config.yaml
n_layer: 10
d_model: 320
n_experts: 192
experts_per_token: 3
d_expert: 112
d_shared_expert: 256
activation: "squared_reglu"
moe_layers: [0, 2, 4, 6, 8]
router_score: "softmax"
normalize_top_k: true
routed_scale: 1.73
balance_loss: 0.0148
balance_bias: false
router_z_loss: 0.001
n_groups: 8
groups_per_token: 4
init_std_router: 0.0148
lr_router: 0.0019
n_head: 5
n_kv_head: 1
head_dim: 64
vocab_size: 16384
norm: "rmsnorm"
norm_place: "pre"
norm_eps: 1e-06
positions: "rope"
rope_base: 10000.0
rope_fraction: 1.0
qk_norm: true
attn_scale: 0.125
tie_embeddings: false
parallel_block: false
extras: ["capped logits"]
init: "normal"
init_std_qkv: 0.0258
init_std_o: 0.0
init_std_up: 0.0258
init_std_down: 0.0
optimizer: "muon"
lr: 0.0108
beta1: 0.95
weight_decay: 0.035
lr_head: 0.00984
grad_clip: 1.0
warmup_steps: 50
schedule: "wsd"
decay_fraction: 0.426
decay_shape: "linear"
final_lr_fraction: 0.0
batch_tokens: 65536
seq_len: 1024
doc_mask: false
train_tokens: 584600000
steps: 8921
dataset: "wikipedia_en"
Below are experts of layer 2 (counted from 0) of a mixture-of-experts language model. Rows are named router (the router's row for the expert), down (a neuron's output weights, with its number) and show model dimensions 240-279. Each number is 128 + 24 x the weight over its row's rms, rounded and kept within 0 to 255. Numbers have three digits each.
After each expert's rows: a language model's description of what the expert responds to. This comes from a sample of Wikipedia text that the model never trained on.

# expert 34
router:132151150104098152169109113142088135118168099116149163153099121109155142149156159095103154130104159109122120129170144128
down0:131156145150100135103126126121105138101141136146134101102118177138104139092108088108149103098102122133152149186149130111
down1:149120143127140136134088052121149142126174110123155141129147145142138127076142137124102108116152129130136151102117111126
down2:084147132145150122136112104176093128181174104114199165164127156128164140163115102122141137117131107121163130120127156124
down3:092132147098132161177149122096101117127109143091114083134125136155144153100107117137119128109166146148103150141118130184
down4:146097096114151127164149120137091122106133109144169160112117141134115160142122143119111098125103105101148155159102187119
down5:081109164071154141151099134166096117116135153113134107084109116147159147113150136088120125146122132089117142109175143133
down6:100132149171158138206143141129176152110112105161122138130123115128119110105140143115129142144139116089129125120174141106
down7:131124143148167154148111142118141147129129132104146072143136105126175109129103156142119116147103149153142096152116104124
Description: Pipe separators between cells in wiki tables, usually after a number, e.g. 1:30.0 | +1.1, 1984 | New York.

# expert 20
router:123159147115098152153108109144097149142157098108154153160102123103159155156161144102098156130099159110144139147160144144
down0:100133132138152157163145137113170120197123094115117106142086102070098162120185143085138141144127167128148093113170120110
down1:113109121107132151119119134140179129099106132150120108139101079128141132087108162117116129171147125118118142114143134122
down2:106152163115163132140151130138141141135060167144120167115145166146189131164167104140083097098150163145133160148111133147
down3:116141127148141090129138103113105112162133102149128127141109121165101127138096114156141092170131132129133153081146177085
down4:137107119124105175135114104113111126147142146138144093133138175119140152146136127110127118151149117098152162101088153166
down5:127135125136129116124123126128144095118144114096148126155120177153138109150156109140148107128118137149109116141077125104
down6:144129092118124116137173129121083162138103152113141127127098107123096075124101085125129147114131105121144118110124097135
down7:115152141139132131106137124100135117163124132084144103138140109150104154117125115167182115156140129120142111141113130142
Description: Two-digit numbers and decimal digits in sports statistics tables, scores, times and coordinates, such as .463, 63', 16.

# expert 11
router:119156153120093149161115109161096140130156098115161155155106127106151145156157168095101152124111170108126124146155156147
down0:115148113124111119092121093095114148167134124149130160123134108091142168132098124154133138115123113124124099142124151125
down1:100153073099120132115124162103161131120127143169140090067154110131174107098139105121145137091141117097147145071122131125
down2:154130158146052122107151128143125152132147102145161092088161127138108124128098102172153104180149082094140143119174149105
down3:142137118127137148131091132134140135110113128174077123108130135140111118117113147128153118149111114150124165117073147144
down4:096163116131144159114134123116145071091090117134122122144103136148092090147137151128168109124155186164120108132129127138
down5:139150121106136104073164162113130111080104125115083130112193149133126165105120130176114149137148149154147093114187129133
down6:121125121087101125140091142140113125111091099111137131143110145121152080122105122137090141103124163071118140145138099125
down7:164121160139136158121174127144136143114144160093072096133121082122093164169161121159121191109134163133120148091150114138
Description: Relative that/who/which after a noun, plus pipe cells and parentheses in election result tables, e.g. album that did not chart.

# expert 45
router:124138138128059144156126119177070132152137107122131134140122138120144139163133163086114161123115140094123139160168158140
down0:150134127130162165135108134087149159167134139113165136147139138154129112166139135143103121176162125132134123124131153137
down1:104139116121121109112137177102161156146119150125098133113145151122036140107097127117170115131098137125155163127161120094
down2:108107125138103117130176134145140141151089110152115107134130123156092124112147168159151107125131131131120139148138155126
down3:127114122122128123143109123129125135146155162101154132113152116123138134120128115098144163140134100126125165122112127152
down4:109142113157157072145141169126198133101138125145118080154092098168141125155124183127158103124144121115111156100102133129
down5:096114146149135104161111153156155140139127155112167127123115159163117117151115188153144109170147155152125104155141137091
down6:140139115079142120110137135113075107156204141124083112143065042126146157107122126120110137121145102150128093101116107146
down7:104081124122140127119156120086098163110130154127117119132135128113101093139130148078140130139120097136104150136080123135
Description: Period-space ending a sentence, often after a technical noun or a table cell, before The, He or In.

# expert 0
router:128148145113091150156127106147098147154153088111163166147119111112162147151149158103098144120111149087120144142151138147
down0:104067170153132110148142136121149139139130144134126097099112153120127142102098145104154184127137163149162146107146117127
down1:115183132106162137144151129137110123112110107134112123105111125165136119136066130148108124145151089149137137134125083135
down2:151124145098174136129117160122105121131135127118153131148154132165146135180122137111139135109106146131159131153105111120
down3:119141124135114118096157136114123135111118122150177099167135156079134139122145110109100115102143119089157102115109104117
down4:156155117116106166112108138110158143093150118167163147140145121111136132155132128104122134131128146105143148134132169118
down5:145090116128178084130123089135153137132134163127147121095157203128113134103134114129121131099152129142107133114081111150
down6:134175124135129142132145113122033119140134105134129134114104127117119142140094127170172131124113137106110152114134146166
down7:122132159127114099150123157108128073143122123136130155088177121124111095184141083178132162158136127149111130118144114126
Description: Coordinating words and prepositions like and, in, or, with linking phrases, plus pipes and slashes separating table column headers.

# expert 32
router:153140149094103153153114119142096145150155100109158158148099143109158151157159154090119158123112139105094108129157153149
down0:144118165173144083136182139088132172121109191118160162116107129151137114147082110117155120082088138127124119141124141184
down1:115123149165086085131176136154071103127158148133099114100126148134086159158085082070120085179154130103139105115144151130
down2:138114134116132113154124130079125117178180138146066113155120133122123119125088137101115150120125153132122140119131150129
down3:149125140142103131090109051124148139098131152161108135138122126145127150140127131139116123098100132169108114131121160146
down4:162149125133123084129115104121160136107119116130103174161153137160124097164152162133127148117134106124161137132127088110
down5:107112140123116096108106113141131149128093187109160093127136145078176106147120114175203116147113148139104174143106163191
down6:125136118179119102101106158083133149099129150152106088145107115120102136149088160099097136118128138106169143123064095139
down7:131123139117120127123130123188175163115117105092122152115109138147108136158138129087168165157136133143146132123110104140
Description: Adjectives and nouns, or their first pieces, inside running text and names, such as electr(ical), ancient, children, foreign, distingu(ish).

# expert 36
router:115156143115094142164117110149107127145144102111145156157091115093139136165141185107129167116103159102122141149173129139
down0:120144167114153142126146134134130098086102143174136126156142121086081150137130161121134123133121145153196129131159110111
down1:120170086081127106123155163115092127075135102114160159094115129067132140138155140133125099135136081118158085118129088128
down2:143109185117114138139088148169097129141174105082165134121104151179112128167120126104123175145112140130110126108109102143
down3:114140130151114148149118051106103128126101173127104117087117169139130175114167088133180173078092132146104122122115101086
down4:117112124140152139081156096105148123185108126148131085128130116158153112135131098122149117107086130120108121144180154132
down5:107125132136173132140134134153146129100129144176104151098139121158117119143113116128139076108164124125148086113128120152
down6:127137141126112101151146161098079132113146064147106095142117086133124137095134140150132118101139131121153125109152121099
down7:115122123146139123118093126130084162130149144137122122091128141122115095144111133106158153119119124180119180124091118106
Description: Middle or final fragments of rare names and split words, such as -ski, -stein, -kov, -in, -am, e.g. Wolfram, chassis, amalgamated.

# expert 1
router:123141151112089139140124120172092159146152125119121160148104126079185131180153147119110142133100136116120138159144153123
down0:098133111119127139136095117107153120106136090146159127149108131156113125164159156126077125142118151150125146130097113130
down1:148157104109072128124103128148137127151144147157123128135150049118116122096133158113100104128111157129135136138124154182
down2:157137106134082122155130137110130141126164097129133177155108127134126080158122145130125108122115124108155146130096127131
down3:103142125127146131158121133105184110152121094117103174103133128177107157100120159165111138165158095132119141118137139134
down4:128139135098185154147134107154133148121130120145139129085113113148104087127120127113133126159154109103106128109128121148
down5:126132087120122177115097156113120115111118084173131145169116106145126135102098095123116147104165107078123065147148065098
down6:116161142152123141132137104065138166176122157134113117154161127159160131141103148104130117121109089142140121168156114131
down7:124127113100142132129087164159144138097119095128152109168149088117119134131129123179143084128137105117098109135147139086
Description: Sentence-opening subjects and pronouns such as It, She, There, However, plus relative that/who, and the empty cell marker in tables.

# expert 54
router:100123159100104143121112106147087135158169101125147188152131177120135133187146141088120143114095174103125126130138134140
down0:111079187144117149154108137151141178128108125139134127115126140152145110156149145093140125128169152121127107090159093097
down1:121110183101118146137176166098118099131131130158122143097123141139131167120176111089140129169158135113154070119094108096
down2:110103173143146121137119144185171120140155182138134095149139150133157184087104139111150115090096133120090150148141115095
down3:095159145123108125121145123106119102120149079130142125129124124072123156107163118109135128119133143109105122133154117193
down4:137102134130080130108119134139150115110135137159125139079117091121153121139124112117141114128108177162121169132137104113
down5:114132141130151118115112159121101151129141111131113157126161110132117127113143163133125122137097114104127173099160151128
down6:122117124165116151070103148146155092156117152099130125172158148161111131099088112157133142130121098131141165107125120088
down7:128086160110114114100125182134117152144127133173113125094116135136078130135120121108085119190101142146149131131200138174
Description: Prepositions with, for, by, from right after verbs or participles, as in directed by, identified with, begged for.

# expert 42
router:126138140106112139186094126146072133186154110123126188158122124107156137149165158105127136132107142106134133149151128125
down0:135105116100122138115116111123137169135106130125184183132161129134150088155104080081142100147102123098133095122109107103
down1:147132145109134109085148145086110132144128145113150097103104113128130169128125109125138132136076116145141089124132124126
down2:130135120097084177167115142138117105149160101122103109118155137153134140156131125140141164146124115139140130148123108138
down3:120198127137127081140140139104109120151132054128111119139079085128156109116105084130094133134147120132119155058186140125
down4:151158135078095130093151145118174126135146133121099108108104178083100139141085129182161112113123090113116121087124140143
down5:131093157140109140125157157144108146106075129127119086103163087147100114120098141175139150096127108102118146124146108140
down6:100139165116101124128128089170138132119105117106098098156105107138172124130151088126130144176111163145117101046157102133
down7:072120121124138144145106105144157155145130106112109144147148132129131113179076111154130177105144174171179097124151127142
Description: Standalone numbers in dates, tables and counts, like 27 November, 38 consecutive, plus quantifiers many, various, numerous, and colour adjectives like yellow.

# expert 53
router:164127135143106148128081088165105137177163123088159134142129163121134163122150125113119133132093166136093127150128157134
down0:112118134137123107145148156133158106103098124150113104138121125131082119167148135097144122148140147131119102164096118174
down1:125158144098126111081111156131111101105103137093173142096131135140122144094117102121147132135163112148148099155117140129
down2:144121131117118158124093152110092149119106127085149117127124165096082124146116163172078151115097133113085172104124127137
down3:096124102159121131085161147127098175140114140117113057132160135150123116171158149120166167090162108133122125123173084138
down4:099168123168121087111083115136153159138113117178101136111112104099182126150160137097113100170151132109123088141152102104
down5:100114139147193126153127114113117148163118136116107168168124141131119141110134122110133121173162141117108092126154141102
down6:133128129135110136117147115086107117141126120100142098102118114119112146154111138140094140108118176141135137075141115159
down7:111116118127117122121182091108162118144145128167115122140106131132105079076138135162134121102117110139134155138104102119
Description: Opening consonant clusters of a word split into pieces after an article or conjunction, e.g. tr-aps, b-ond, sl-aughter, sk-irmish.

# expert 63
router:118147151115101145154116111143102141149160099106148147145100118115149134139148150110112149128109149115134163137152144141
down0:129124148127137133145126116107092119111112105110168101149170139106148159111128166164111109112139152120128120116099169133
down1:114121076101123123075151136120136102138154119131168135156159165159137148150171079104137131116154105100135119154143144154
down2:094090146139124111140129124130121141143160117132137119083113096113117163180179123133142159128131125172148136159156110118
down3:112120132137073142124119127154122111161137101135158096151121130140088130116101113095146157147129131169139132093133180129
down4:142110126144143142098121103141089136123139117165130120155082118137156152116143114097118119121089117152138154160118160119
down5:112127096145111167101131098124120100145125158108137159155146115126123142106135141159127154127105171173116112102112124125
down6:129155166123117136122107085123134142131117103121150136127126113138117150129092106125143111131111170150101142085132179118
down7:113123150163184120152127075109131124108173081115156151143149113134161153079101147119133124123127119109143129101157103114
Description: Everyday nouns or first parts of compounds after articles, such as year, season, life, career, guitar, story-lines, ice-free.

# expert 31
router:106143145116100139148083104136104147206162114100137141133103121106161142146152137113110153110100163120121139135155135129
down0:119121131102073106131118125153133118162158133123101115102136159122109097133111060116135184132150143170067142139116120102
down1:135094163129138120126149096166141085131118114152160186139049108146116121126105113144139092120150145097126120102141126098
down2:126120091114121135150097159127137157149149160113147149129100097127125185121104145082132152129154107122104116152154131095
down3:113121149126127118179112167108093084098158199161146110055080123144117129115130142094144099137160147093121153107175134138
down4:146162136139092160147109128152145112115185123153096161143111125094108108111128167126138137125143099104137142104129141105
down5:137134132146120140123146155099177169089111185132108161087164115123102104099134144095121147149112165113129120142125088097
down6:164161119124144166113095124161117129106112093161114117152136096116140116132116108101133118113129084126145137142106097112
down7:160073150121116136126125169119165124155149118149082137119143117123141174157123098114109155141079102176118103085140106124
Description: Opening capitalized pieces of proper names and place names split into subwords, e.g. Sim|feropol, Bang|alore, Bab|ylonian, Hart|enholm.

# expert 30
router:097185136120101149150138110149096142132136095119136160170109119110161146154152154102110149155103146111126143118190157127
down0:110117117146157166138115120163163150129139121172105100119114135136111143067108107095124133156130093138196102142127108112
down1:171144136120107148109129146076127163129129127126132104141137157098117096084126129108135084162116110111114147180139100138
down2:139168112138121120133119128145140125148127113124133082139121158140112156093125086083059124104109181129105139167133106142
down3:151203104063132150099120109117117159141129126128154145121136145124121129143112151112140090121118140110097132126104095087
down4:093124075117112115152125108097172092160119147095138150114152152124129117150144165171110141131134178144138108124152135126
down5:144093118097143187135108120082157116113131103134156131096187152147126108101129108113151073089114156118133112113117153182
down6:189104115166129118149138144145127134100155118146142096123133156161110123093099124093142152146118160131125142114128167107
down7:118123138142107135141122158115123121122138098136106139105131150136155130188112100120127122073120154148096166146096141113
Description: Final pieces of foreign or proper names ending in vowels or -y, -z, -ov, -ska, as in Swamy, Lopburi, Uusimaa, Asamoah-Gyadu.

# expert 47
router:140147150113101155156107100146104147149151104100158162161111139108162151148154142095098150127103145100115122149162153148
down0:108146122125114106115121148095106140139100133096095063183129128123121123106150158118083145120121091135123167109123129120
down1:125153113093135108079142140162099139105145135114116128122132124159130117149112131126117116116122129146115155137158068059
down2:116097070124129128114162112125147112122143101173117124117153089112083154140123079116111144143096144069135099157120129162
down3:090108137131091109110114138131146117087107094112159139099106163157116129138169132120110125121118147130154138119164141158
down4:130154118130145143120187117116123136136119131153129156158151123151184111144152113105173156145114165117142123174156140123
down5:112184139080138090120169092130138141118148207118118085104126107117116153099147106098111161111131134131135126080173111147
down6:143133144138161092125146099115139141098185106133109134111123131115110152114157176079150152126117104106081139137122113158
down7:159076125084082151130109131121129124078157105172116127110122134169175117145168122139115124128132122103173131127139102098
Description: Common nouns ending a noun phrase after an article or adjective, before of/in/and, e.g. War, period, wave, flag, prison.

# expert 41
router:122164138122108157150130094138112140137139101120134189179127132114136146167125147105072149110125131089133148147141129138
down0:128114130118123100130116114128174118154132127167125151135116140108125126137131098171126123164125131147078158147119152118
down1:139120116080131140110130150130086140086172152121088112140147129127130112126118115147102121171110132132132173119153160129
down2:147118167163104141142117126147131112092103121111122095141088094139107163118140130116132127138161128109106125126159083094
down3:136141133175084089155121109118124113098098124148092109126083155086096162119151108143129091173102133126113122184169102099
down4:091108097158122144163123126096114113114128109137102126151128119178122087152137094145124078182080112133117113130112138126
down5:135121109152089137134148113146089133095144153134116073102131151105118164109124132116165151129165161116097094143133141144
down6:157126103108124099118172125103125127082112154131105117105157153127124131134174145168127133123142113121161140076167115144
down7:140137141127116111140158090109141075142107116161127110096179138158165107123127115105123118084136134124091099140090148128
Description: Prepositions after nouns or verbs (of, to, for, by) and -ing/-ed verb endings before an object, e.g. reflecting, activating, understanding of.

# expert 21
router:122151145112095144148114115141094151141165096108143161157112116110159150144160151101114152113107152114136105146166140144
down0:132129116103118106112142118144092130166104078124114118136128125133122135114162124140162120100133132125093116078140144167
down1:133121131129107100185128136144102154122106048070141119088105113091119146149124106176118112146165144114108126126105111145
down2:157103116140142180148107166167138129112133097086103119087135123138106166148107140112127146157130125128135107115167130129
down3:198184101123118120153143105103117113154112152170186151127107155111145119150109132121068122076135118153164134097125077100
down4:107110106125113127168131089101119144186116147091106120130146108138145133104118125112141142121152164161111107142097130139
down5:132144100170183072094102151133100115188119087113086118145128180144155134100156127186076114067154169125089135155101157169
down6:107170160154125097113125127135141099090114155144112150186134117153102160116166123137154150136127140129143142162084139121
down7:121149135115104135140148102095085147089144112122163148084145104135179161137113155101077162093154104102107113128131101103
Description: Nouns completing proper names of organizations, like Council, University, Church, Union, Football, plus years starting 191, after a modifier.

# expert 7
router:148137144125110131139081134157088128120182125112153156145103110119158131133161132077109149098118148118127101109133129131
down0:087150129094131122121120113124170101137117125094134136167174090165108136156127094176145147127126120111158154126133116123
down1:104132144134086103162127141109113147117104164119146139107094169159129138146139127107131095109114106098106100152164115094
down2:156118113123133150139106141116130163099115172107091102140148097168140141109104117152147135102121131172112175098160172116
down3:130149148142135145115149122123095123097110126113086105139162104115121143130163160117137148143160140142175129137107142075
down4:165157107163158106124113133126122142100169113099151138138150151151173139095118132085138104137089118139145122113134111125
down5:120143092098108111111145158122114113130125119151117133104143154127079104172101133122120194138098126075131152117109123118
down6:130137132154086142133121162127116162122134121140113131114146069148113112116120149054089131077125112149081130166174197153
down7:124094142158138099180156108122136130140155132135174146124168150118126131092130140142113124136130134097105095083167153128
Description: Prepositions introducing places or times, mostly in, also during, within, throughout, near, e.g. village in, in 1995.

# expert 4
router:159164143131092136158114086169132172135148112107138143124123154115131163167134154106083153130080174129108172135129183143
down0:122127121109114129098128129139125111143142148121136106131111098137113121122120099114124149131123109138078133139161125102
down1:129046105100097144158114115124119171115140073118144089131119197151125146088168106110114160131129135152147108122104094097
down2:121069110159120102153123102096147144082123129118118175114120112159117131133123169079125156169131106114108075136116106119
down3:105133095137100122122115059144118108130115131100134125083133106091120146120088125165104118125150114087179140121111120135
down4:162130122120140161122125105142111121120083097142146112103122150167077164124148086138103135135098114185145143172133095159
down5:095134169156182120141093101171135123162113128162094147116062121108107107176144137111181128159087131162097160125119097134
down6:113140104127108136113152109065109105115142150117149068159140144100144106125129164164114115106137078081128122148158115155
down7:172101089130106126098119101137169132180160120109118146139104140131147117175117118119141100128085107089164158118125122159
Description: Short mid-word pieces like ac, av, oc, uc, im in foreign names and rare words, e.g. Or-av-ais, Am-av-asya, op-ac-ity.

# expert 27
router:166141141115115143140107133150101112129189109116155154134114138095161153149158142094093149128111167125111130126152129148
down0:169109116138108120137096088151099139084130120101141116119168144124130129106141098141141163139154102134152094147130074135
down1:135120109145143133180140109096175143154121079099124144123135145138113115127114112178104157122132178141099091119151117146
down2:131140107183130121131129117126187139103112139144110108107133124079133156145159088102143145131137117128087124105108096111
down3:111181147162204095139118160127111148112131121137124137133165141145124132118133115136148124100113116094142122143129116105
down4:118144138140117115162165137100115109111131162122124153102159123178122077130132130125122150138110143116118124164152190138
down5:120157126155120114151161117105109118117070118098103131137119154103080105157134116118151084143103137151145124138123151104
down6:154155071147130095151145160103148100059120085148118128152145146121106134143135098124120149115160111117123127165114127156
down7:103096130108166107180062141154123098100114112147145133095117129070156113135093119090130131136108168142090136086116140126
Description: Colon and dash after labels in infoboxes and taxoboxes, such as Class:, Villages:, Principal area:, plus "by" in Succeeded by.

# expert 57
router:125137141128081135178119097165092138130149113131133134144114126115151139165138153068108143128120133097132149153187136133
down0:111111123106118122140145132116144083113095121091127082085173149104155095095088097155079128170127131112113155108115112178
down1:131108127144110143118124130098139128122108124183162093129135119114134118126142133131114117118060121114180143111090110108
down2:142127096147125109167150106144097106106120101134165093160117110094123101165114121127105095107122081142118166154120097127
down3:120151130120160155148166124115074122159108149126095097100149125102122114080129147100117133115099069119115068114138079143
down4:095094112141162121137084147129141139109107080170146152147143142134148121148151151114135134147133144141084108130110067146
down5:170135106152105096128099128127146088157145147160155138122129150118139172127140113123135065107127092135138085137136146124
down6:118167122105134143107118120129135107134140123153124147090138109145141130153065091125118157159122134117129123132133144122
down7:112155118100095132116152129115093135092143163121117128105104141131159148129105100117108163165106109157085098154105115120
Description: Period or paragraph break ending a sentence in narrative prose, often after ) or %, before He, The or It.

# expert 39
router:123189125118103149166117103152088129145146099126148133161121123116171142139146178096105155137094137122112106135166141137
down0:141107086108084130100135150131143090115112116150131139080134157115138136115135158106151133154140117118144121167125138133
down1:122160096121133094105139105133170131172125142179147143156101079124117112115116148092081143145157100107141117121170159082
down2:163114188122113105122138138138100085071153102099120111106118088157145129143138102148122154103136140110103146183135094154
down3:153107142135110124140166128160135133097148173113200108109141158112135081146084132146138124127142140135102132110114126148
down4:127098147116144106105120144113130134152119131099137106136136132109174140093146145141080135152130136166153098113120145126
down5:157122139093136114146135098119130136137120139142078132106125119152129130174174107119118153140130143121139179092131095113
down6:120137117137125163109129141120109115169156093154066129096158096139101125162159131138129148159122163138138095128139098132
down7:137120109127122145098120182124135062141116150135115127124138067134137096157151106120132166101140105126149070171170118144
Description: Closing quotes, apostrophes, brackets, hyphens and list-internal "and" or commas within names and lists, such as Writers' Union, -17-yl, SMILES brackets.

# expert 40
router:123146147104100148149123093142086139145147100117150162174120106114162152152149155093115160140103138093151111133162143127
down0:144133148123143149155113154116151138092156143123115196094099126100112120155071177107118137091141156167110102140109130133
down1:131140155142138146135094104110095158150103100119075110137117136153133132145094160115129123117124129122116137132140112082
down2:153093156165104101128147132107151152126137108124112117128169076119118130148143107102089103147117144123191206103158120081
down3:134135097142111126151135114163123162090150101138116153143130081130111134060088111114153114088166111126149122140116167147
down4:178117140169116119142118120112179143129135150106158142162183140116163115055118123130123115088144072105131174125142116114
down5:111142142115144081128156143122119107109105126132118154146128148120160113102142143148140110127106119125095184099106129135
down6:119158113148170147128176118086124120143094180124120148127097160139144124127110118104138125133114096141117141109117135115
down7:132131131147130119106138095122145131177132144106138138135137127127095116166121121140119146131127149139074138105147150114
Description: Nouns for work, activities and creative output, often with -ation or -ing, e.g. production, making, performances, music, style.

# expert 23
router:137151143119104146156120110145098147148157091106146156163113122103162151129167160104106159142113153099133160133157144124
down0:163153088146114166080121142140154118130157162146129142097123157097128125132135082106141102113171142143133140114133089143
down1:125131179127121149093129119123105141097146103112147103127122163135103122183117113122128130147137087112114108156129120133
down2:096115119090141085138106143102111106121198096134104109096108095122119087139165115150118148148131099118137105166128133119
down3:143124155116153108147153128102122126114152105096104145091138144097133114096129176111128109127128164158120122098111109148
down4:136100083140159091113128101139146170108138122146140115150113120122129102106138119123131167086121117124149139149091131145
down5:134126124121085128143119143143135138124118169132159178107123132146116127121127107105130138136092131156118123150097127112
down6:096132144128136157091125117121172145161093097120141115130116102153143141139147120156148124129095165186157155156129137147
down7:127082118150101090146140122125163158156116089116153118124128125130134115122112106097118134109158139120098132117139117153
Description: Digit groups after a decimal point, colon or comma in tables, times and measurements, e.g. 2:30, 40.00, 4.87.

# expert 51
router:156134148117099146176123120130108139127162099125156139154092119108151149158173147081083141138111141111161144121160139129
down0:122112103167119181076102137109131122142131140157080083145119136146136137139080160104129152123122111146146155120114070171
down1:146162096129133151118151129117150152081158071108138150137149060110142111140146088100145080167142105126147145154142086110
down2:121160140158169088135116121141168123093146162135092154175115111120131132154099135141128145140145117112150098172115165137
down3:121125167136125128114125130143122159168081103186087121090155137114144105153146130108114168092093107120107116163114123090
down4:156102124142147097144165125152092094157115097103098131122131133131176152177131102143172165141138097085158092138118103112
down5:154146128137143138139146147191123130068102153116146124117162128119168136158136139118150108131125133108110130151148132109
down6:163126089111152128179151127124123135088146095154104133137151121118105106108138132093132145133063128060141127061158146118
down7:108131133157130153105132143131099145116116144105141109143142135120122155175200156090093142106131140125144185109121156151
Description: Closing parenthesis or quote after a gloss or country code, table pipes, and indented line breaks, e.g. (SLO) |, "omelette") |.

# expert 14
router:115156148113104147163108101149096140143157103106153154146095136098154147145154147103107153115100150106124089143146146132
down0:126144150202107129147070098190138126097136127077073090148107136136114099130083123146099184108100162150120194106102130138
down1:138135137153096141115124152070123119135128122113145165166118132130140107158138147103157157133167121150140096143138167120
down2:149080134146139101126112131099102133122176103083144167146094157105101118137113142139107101097112133139100153126112145151
down3:140128145128112110132049132145145121104117143153118130107188097127125087124112152144129130131138111129129116137160098153
down4:171129082147116142123117154112121101175114149143119115099158125116105125135131106161124120148124127061142090104139120139
down5:168130118145118124140145128084114128127150144150101149090092102112138123133094150162168148144136116121161148121142124091
down6:109108116102088142148119144128142073137167100049123157136105107134099126077127151108133103139123152125158135122135117125
down7:126122166120123127120134163157183092149116075149128126123134105128131099126150115083113129164125154144107110175118124124
Description: First pieces of words split into parts, often in tables or names, such as hard(ship), All(svenskan), Year, 180(5), Happ(ys).

# expert 49
router:137165155125112160160125105134101137139146084106134171175106121098153150129165156105114149134097165105097152151160151142
down0:064086130157187111147070144133135087091158129148154109143163121138113124136119144099165174136167109181122105179108102144
down1:106092135121101104087118120137164122102100132118113132150160105126074132131110129137164124165134149184093149097120144122
down2:109136141092113102104096107146125160112165123095139130155110138144125142132124125109108171120128164115173135101062127116
down3:143060102108134127123128117146166125125151164117131132136092099122119142128123090165104126123132121126109144156082158121
down4:149125099113140113148120137099115089159136118149122155148142093179149105132124124095134102119103121136133170138147177135
down5:142138114140165101140127099170096159087128085136094131118140167143083120158167116152097099132093110141113155138145130145
down6:127174107108128109117126118134107144173144138099109126133120111113105121096119132155123113101149117121084105111137158152
down7:124128137077145128140122122111110130095140109129156123154098116111129138099169132136138143160156162110087128118125129164
Description: Final suffix pieces closing words and names, such as -ers, -ings, -ists, -ović, -ly, e.g. Skeeters, casings, swiftly.

# expert 56
router:123165160123082154154114128139089119130155101123157142148107112106152137158156155098094152142096155115126154141167143149
down0:132097133119093092121142128157190102130132119120105128129132116105135093121153126125148150143121114144104124119159103158
down1:109131123187139124081161156113136115130169117120126117104128096104119148152146156143098111137106135091152134136125105145
down2:136137104141147163150109114120155147150138115195165122091111108101093117156117099165100108164162090146111099193098116134
down3:182149137177103107145108092085147159136086179139113160090136097152139138114093113106093137116058103103145151143123141117
down4:158127094134143123133113159166142128131177156125117150141101112121139081147128125128125124138108132104129152122063142111
down5:113159194143157145167121148103087102117096124127107154197114116131161148119124144068157161084138105111155174139152121078
down6:122122171128096130106142126142115118120131153153110139165135082120133136121172149188153111133169094148113088132173149160
down7:168132099142096111085113116144107148118134171109132168175123134117180115094146134161118172113122147137140122138123145154
Description: Pipe separators between cells of numeric stat tables, plus colons and semicolons after names in flattened data lists.

# expert 43
router:101151141119098143150122117145101138145159109107146166155105120109159144152157156106107156143109156111131224129161143128
down0:120125145136113152087123117104102144090142140146114103093083145135084141102126169131126151092116141097083141160117166157
down1:102166122154133156128105144150092134140094131115109137148127117129112148147148151101110161124126128107138098147114156137
down2:127133178134124131082111125100140134121120135124097132115135148127104150196148142116114111114120078091140153126140133120
down3:153132126134103130131149106103125138145101132048137119080137156090135108133110166078092170148165119126141148135134128136
down4:094134122104095106143110123181107113143116121075129151125132106122146126129127128114104142126127142165137123136119162164
down5:089129128081138173111128104141119101121111092155139147094125125118118148127119067124120157121123134118125140164100135107
down6:140119125134047167118112107155119153072125112144062184087121106104113121142147092118108171121129108121101184133126144114
down7:181114120101154164134119110123067176114157162145122112133107103111087133145141086100096151153110109131137134131112080123
Description: Final digits of years after 201/202/198, plus 0, 1 and 2 in scores, bearings and decimals, e.g. 201|9, 1–0.

# expert 24
router:121178120110108172141118125152102151136138098100125172149131114085160130152153176112117138116086143066120140165131172160
down0:142117123126125166143121119126127137109129173112123146091135152131143130135182151120144174060103139117124121161125108102
down1:099134094098137130112107149093087106136121162136150112119142108134101097164089124106187103162120132129105141096097137142
down2:162108094166137112161130118150113121129130133103109133102141106155126137137149100141104110120131154125140130103137150143
down3:137099116089140125138143076141140094109121135108090156130169143099121147175140166083101137114145153157161137129129126169
down4:112101103106105130144135162191167126179149151121109183094093105151143108177126126123156143104160113127129083125133077129
down5:155142130151139120147119132130106172128151105137122133102094155121088136165115120108139142152100166166118104146122121125
down6:147080111165146152094171161139100109133160110110143149136121115160111124128111108126131127171129154152142143151066153139
down7:166147114126156104119121149121069120159089153164107092170200090123105135115078115113133085145125107142085119143110090140
Description: Word-final inflectional suffix pieces completing split common words, such as -ing, -s, -ed, -ation, e.g. stamping, convents, encased.